From a checkpoint of a small mixture-of-experts model trained on Wikipedia: a softmax router, 6038 steps.
Below are experts of layer 7 (counted from 0) of a mixture-of-experts language model. Rows are named up (a neuron's input weights, with its number), down (a neuron's output weights, with its number) and show model dimensions 64-127. Each number is 128 + 24 x the weight over its row's rms, rounded and kept within 0 to 255. Numbers have three digits each.
Before each expert's rows: "gets" lists some tokens that make up at least twice as much of what it gets as of all text; "comes before" lists some tokens at least twice as common just after its tokens as in all text. This comes from a sample of Wikipedia text that the model never trained on. Tokens count by the router's weight.

# expert 3
gets: ",", "\n", ".", " |", " and", ".\n\n"
comes before: "-", "|", " The", " and", "==", "The"
up32:088096136122091080108104119108148121113128094126159107104113175128145139136114161103158124087115169143113136094114115169145144103087089131126144141107108143089135130159136157103149181105128116
down32:115114122176128121127122134103122138119119123130113142089170099071113102143145114116119115142137142097150157141104144127117123117120141136113138128132134114124110123106129112167120130126089142
up33:126170124160121120144135113118138131148113113165164107127141129108145109133110123145111141111129177106170102097103145127115126145086119110103121134126152126113102117158137110138107139136171114
down33:097105133106144118116123135126138159112126148150119071140123116129129113141143130117096127130106156126129103146165147143165123144132156122152129175114167156148164121085127095124152140166110108
up34:098132141106107118156128131152158148168119133090135107129115149147153130138158119132122140076169120125126137113189094095125103112130124101114143164119132167172120152117097139090140140158148143
down34:123124145158128173119133107123150105123138090185142127106140162154137144104148131138125143126188082111113061142141113109151129145118088110169097119111105160118078176144152095145147181132106114
up35:099125151130131113111120133155110144110122049137141108123142146090137095106174177117120117152129123147102078137113143148111120143145163131095128130140144162143122160130090178071109104148142164
down35:080160105129111132131146141122129079072113124105147144171144121129123118153121091108108108128133136150134121148134155158108116164139144158087133124144120102110137067165157129116160112150139118
up36:161119113131141088159100130124156128154125158130148114074138159120090121127120124179110134127139094150098140120144099115140149111127130128113149156107107150119138130119107135173104119128143141
down36:145121147117154134125123111170136147163109134093149130112100091158105131113168107133088117121135143100104181115152131068121122165126110103143122105145150123156150129091077134154156146108131130
up37:117160109098126056144136119146169127122120131142125140167118160136085088138113135115164156152183114080123135128109114128183139157130149125128131131109132161130118160146121086117142086135133096
down37:144151143105122093132129140189102129127112117107184158146125140131119072114114093099132129117149138137097102123116076128124118140118135096112141143117182147138133137123128108114126116134138146
up38:149134128120112141109115140128112138107117119123147104090134104098137133133109106125170109160128129143158111138094136153120133103158116112142135144091118161179087141143190107144107079140119125
down38:111113128115167162153110118084130172153123143137142089145146127144115114153120130120114110156133135141142119167128148118139089101159108126117139130135159124161155104131118124118116121150103145
up39:134125128154131077085102109132184142122150097119165093127121164126111113137140141149109120142094148149150127128099118150139149133123111121104137118140097140050165106149120151102125115123123107
down39:134127153158124144167137165116135135132101183167132151135138149112113160098144111150176097116096153117132155129133155149151084093114101179161110124154110139141115142113143110128114160110075119
up40:141158123119111121104139122106144111134100123144102165135110161150099103118115113116103129158191121104128139151105115134125158134129115088121144130148122123105153131126115150134126125077129102
down40:132150150140140097129081142104138137106096139142137154106114135114100113123118104123107149144159112061105126117103156141160161124132096123140119104131063154167167149155088148116121153144147148
up41:126151116168070174157178129133150165144133137141107116064143130141130124111103163149129110178129143098119099130147103118141141128117136115108094099140050115135144164109114137150140158119150170
down41:129104136156095120090097123134129109103117139140052145138119144116123160139123092115102108103134123119122142099135117209144100105162136091130090101135140092142094126133100140132142112131096158
up42:107145132176115159104104108125127103116143099133101149151129133109141141128103135100124155152146082116145135100136101132145138158069104118125115122124158112139131114098082164114130085161172082
down42:118067128132134116077166075137095132129117116123108116112168121123142131114102123136140117126131098132165147137119152176131108133143108085160103127129169120136090130168105136137132152108148088
up43:091131135109089114145146114148127139111124101157119130080121139134099132119136119121147097144134097067143126125104083134121124100098119104099099142114154172141130125141119140117150108112179084
down43:132137136106169130138110124126106137112143149120091183111102103132136127139106128140128127135127125042163155148128140151133152100103107082103131098154153122141113094149151149100131114132180135
up44:175153137164175081129156099121130110146106123146122161116175148092143124138130094142116134122135153146101107105125135113093125148097150116108178132142110153184115103094130107133137161114161090
down44:084143133095117139138117118137141128120115136109169140149141138140113146128079117140116106131133114126153121130157106114167170138171157131154104128137118138166076144142156112165106104136113092
up45:130143129128090163141107104121144110101115148113153150167160162115143138133143113117118126147102147120147127107100148126172149152077109125133130131123149119125113121160104115115093120123171084
down45:116114140123131148173128109107095117154139165119116112092163157144118141125147100104107102127110166131143141117109138123122145114076108116145151106096147110126153131151136138108166113175158124
up46:141092134145087126126095117149200127108120099124113118134114142121132126128121132128128134082154139121097097101150127132108144103142106154086160152124119125110168141174095134147144142143090144
down46:106126124105109138145138108139129107104112086103158118140145133131154102115129101100133110137179103084122103130148075109173110139109156134151141159158133120156150117183119083100121147139130092

# expert 26
gets: ",", " that", "s", "es", "ers", " who"
comes before: ",", " and", " of", " was", " is", " were"
up32:111140153131131138159161094113135144137108143133125125121131129086131124152130099148126180144130126088112154107105136098113157104128141115129171062125156111119151105092114103133146154104168124
down32:152169104135112111086120167135126108094142114106094155136101138123138168186124153134165155086108126157120090112135096160107116133126135165083133133125102124108137138148124174143115117148116128
up33:111122147138095132107108138167137138090114120163135123112100133085124119121135081128121113106103145102139122108153147132136169133143170108120149112150111162132108122105118125115099090118155159
down33:137132140111134125141148150110097154165112113156119099165172145103149127069170151125126173100139139148149085092108179103115159098127134164106139115215076088117131144112134082119129130140125143
up34:065099112158095119149161108090121126121114109130114115110141196145141120112091134179161147136162106152118103091031070104145153124094162097131226131126106133156118200134128145099117126134117152
down34:100109164159118093124156106141158173132141133116170141103161137140121132123187131136154158130127141164123134169117123103126116182125124161116120152131115145136133145086139102144143089186112120
up35:085185137163110161160128089150157143113139133120105133114158122074047145152109154128157129175143151130138109131136075113130134148103189115141090129099136130140157138082102154136103101112101155
down35:125115109120147134086154110140135111138123134101095150152116109136127146136102104190142128159103117102143092101146112154114120138124162148091101136094133141087164155099123166127121134141085154
up36:137153150104166089097126077155133184114093126132136134146130131123127133130137116143140145138121134134151138097133087113142144105134149116095162095078134132152133155131105152125078067152097118
down36:118109144102089151127155133153118175111127090162119170108133114161152136128157176144146141125106131138138094139124102091103127133134134159145117143112121135119161138125134110100120101103126109
up37:189151129150133110180144127128123166122135167173177093112122112118151119161142129078138134111114104135105093092140125111154143103097147124146121136085142151116126125127139128148113123148116111
down37:117112151137093128126169130111095137160179184116148132100143125166154097080118121119134126128092146084161160135130153069146148145127114101126147143123147138118167158137136103120092131120182112
up38:131096132151113170164135124126117133139103159125125120109129164086148145136132141190166154129127071072138092118123101117110139098145109124113138102126106130152118118160125073148140139137114132
down38:098093133116123092140154128167120064125138121111153093110123114142101091119119130126153141116138161145121128134146127136119128150112128115130153113084146150102129159107122145134107118131126111
up39:134135130119150101114173083151120107125073143148121075105177114160155169135110156198154095122146158136162180103128131074115112157115143129102134124118151129115117123160195083138108107118185117
down39:136123122135128136125154098141129134091187172146164077145105138092096146081119088106139085147080124164126158150117134132096127135105106145128117097121107124141150121131128136137134176154173146
up40:097155117154128144112094121087134128174126105096125158147159126117164150156123106119154108070104134140134101122144079110117138086097153155125096120142142138129113124100148143145126146110135092
down40:132146133145094145126089092120154127125120149112159137141132132186088192114153098075164114139089130149163140156126130109156082137119105111123134131136151090132113147135143115159091160161103157
up41:132090103145097157088061130110132128147130092143100085135120159063131111134149124139182145148122143125146123119166101112136153088133142115118131149112140146118117105114161136121109129106098116
down41:126115129144151166123138114139131099120113126108125161091157108136155167150122104114136132124125091114134097140123103154120126090112113145178143149160129159131137132164108125151089135117094111
up42:148104148163092114123130116126145134130094133134150098116164105141130110133101115107142151109111115128183096095121146128078153146153091155113151117098103131162165104131111131123122090137149145
down42:151114152109131120122150041149136106131119164127132120159143112169081118103150125097115122107164157136115159131168094127139148137120133121116098144127140140136126132103138076085143094105123107
up43:148106133124135122101064150157148141120125102146106147125124107084118129145115094101124151062175098153105125119140115094134131109130094156116131132118170171091070113134126098111144122138114113
down43:133138078107121130112161131166088141120141137148113124149138093147165157121090114136131085079105139122117159121161102084142155140177144080116104154100136117142109118132127152111159137078160144
up44:113145148111101085100134116092139133132144136161172136130128123092114095133140098139098121180151150131147150127085144110115146115129142135120119144119148089073127117104078145130104099124147142
down44:116130108128137176144123148130134140106148118152074103108152157153128161117153134120097111115094137169144149174127140154117130106069085142126160138141109109156114120131118137107104131129060122
up45:098074133148141113162183126134116153142106124140097126101156105106166115120123136128096141121133121151120107097162139131162127116099122089134112126122142114134168177180126119144140133154107143
down45:134085118141120093145145168079151138129067123136150162105142129110187113128135141143147114162132157141111091186134145130152085101113135111149151160120146138182124151109126142145117128123124114
up46:135127136124126115146138112085116107106089112153127172095128143086138116131109124137182145141146146121141108113105139139103137163123151138101157133129102160126117104088123153151107088106127154
down46:158093132121159115171074111116101138127099089129142123078111078162098146093128105090130114124145117127176128123131168120105105104108178188158090145122092160089102094121142162124150114122081106

# expert 31
gets: " the", "-", " a", "\n", "|", " |\n"
comes before: "-", " ", "|", " first", " —;", " \""
up32:102130112125130163146117110097104127083137154131125106098143150132131095146082079163118123168122113109131155131099141147108135134076128123100139075110159159120166129142160136130135086113105112
down32:089085132092102132089119083112150142128132126121070118147108132121139147163074125070115142137138120105165135156156139130161070151103175131124095144086138138102137121129152121116101131083163142
up33:103164107197152130192144111140160136090088131147113088149175143121116099176141102170156127115146125104130089091117101091108154136113133084082140110139159155128096081126086155118140141112128115
down33:093125117137112142168134127143180168157096139113131142053120136129186121117099144096131117146133068118146151099120128129172120117116129085152139118082082154140140116141125076158134083164126105
up34:174152176136108109112111119140128141057117110146111128138148099158096153141089144168139133127135104134128139110097126086135118110093133134147132077132143180117114143130127129141126081087135147
down34:123116153119130119131148098139150079106081141141110132108137125144145150146092133103146129139169113173151145148120112128107097099122131123126184119126134160136157153123135128110122119068116158
up35:121165135109112111116098080097116113098123097103135147095162104171160151137130129128137116077086188124137068161128133111138119176124156131105142124118089140123120109108178132100140141144148125
down35:136113135168155108149142100152142128137142171130128127160115110152122103107138120120117149147115132152144120138173098115122100095124113148126111101136088134116165127121112141141153138168112111
up36:113193132161140144128105108134130148130133077125121149123128120152142152128151154120123113113092109129145131107073122074107126113112141111077158076120139156182171136104127123125111113163144125
down36:134126117119102104101123105116094111132134128122151132100069104119125156121115121103119107106131154199081124146146119114099132113125146136086146164148148137159122149156132148104106126142150151
up37:169154139166152151140131099113152141113091117141149142139170145109142139145097138121157134170165126112143134093121138118123149114114150171102172086112112096146116093126115090102098121125126147
down37:175126189127124108124169112185104129158098136180131143118126127096149121119095126133145123151127109134120082127136127126076108122127141118144181115126117143125140145103137116106120143141099149
up38:166155136092135144186129105129147137090102167128086137184124134096124142144143099159110138138140079130075140117149108135102145129155089144090153096120147159126161160121126119108116145123181145
down38:138105115150143146137108101121121152139120141100133126130152101128124128088115165150142146173084114116097134144101132128100163157153119189104104104136103133127163162157126145127122160133158150
up39:132137105157160099113103089115147138045132159102128100088156126132123167136108168164158130069153157156131123133060117122141132116163138178140178095075155112154098097154134150132121104126117133
down39:141102131121113143112136156091118148127148170169134114132087105146148137151152053143127140138112126120122119138133114132103142146139139100088166113115104099110133113158108147145107185146153101
up40:129132143172121133121095094103136133088103183170100143128166131160134127128089147130138128162105105083141100086096138149131127173145123147109161077132150157184100113124131133134186096138143139
down40:095076187178158123124143108111143121117131124148115096108120112141162124123147102079124101159126148112096110162111143156135155169126125132136119140130190135121085113152121127158149182139108088
up41:089115106106170130139090131136167111137107130152137169131142113129103146123127160156161124136131104097152116101128124168107130112172134140114098123098128136138187123146109088118076077135112131
down41:169084132116153136117118133133151105114118098114094116133156091137091091130115123119173131147108127125141089089138128119108104116105097133091138162130148139137165101089085110100109103124140134
up42:116136144120122119131086132127150110079118136164144136166148141093132121138112124131138144147143091107132152115142118111141130118090117124101154107126149173160159105162118142058074128125137134
down42:111133144115142149112153157075131102118153097186107140140139136175143123096143091127128163123130124119169121137134124155159158127117135113143143133142126131123112126181134116129107110109104140
up43:117160096152131121130074122104113116113111098131107090165139109153099137134115169131158126136154125134113125125143147102133149140089160130113162091135162143090169110164107131124128143119123113
down43:107138129140102078146124130156097125141084091148172099119162093128120082105132124101137124117124150123150169138167109083145140142143092098161117135132104135127126107164113125161120140117074149
up44:105154092145184126142157136119129143095111161118128125160141128120149127135089130164105117128092116107119138090153153103078128130150150141169118094148141170128148146149115173124164109165189088
down44:106099122094099142127160119132121120136142163084160134127121099111158124136121119120089099135109164102110104119097158134110102138147093150167120119134117137104144100140093155125113156132133153
up45:142178102164142146115175113120136141103133114107102127113176135124125140142072146137145142110129130154131140087136137094122141097171115112064156072152144136138113122127139120166093107106143116
down45:183094167174137139172136108125130117170137126141115126146114111098112111100157149117118158153119130141121140118109110102147139115126118129114161106120172139129136103113106130162073091121073112
up46:102132164140122113135094118111126125087139114131115130072160129107103152174079115128136108130124141139190142128105114111140148112119150095109089093133168162137175167102174144103080128098133107
down46:107134140080109096087149171130086118117119094129131129098125144142097148138124152084083159130119125116147114153138176101133110129154185135131119128085126129112100149096157160125145129156134139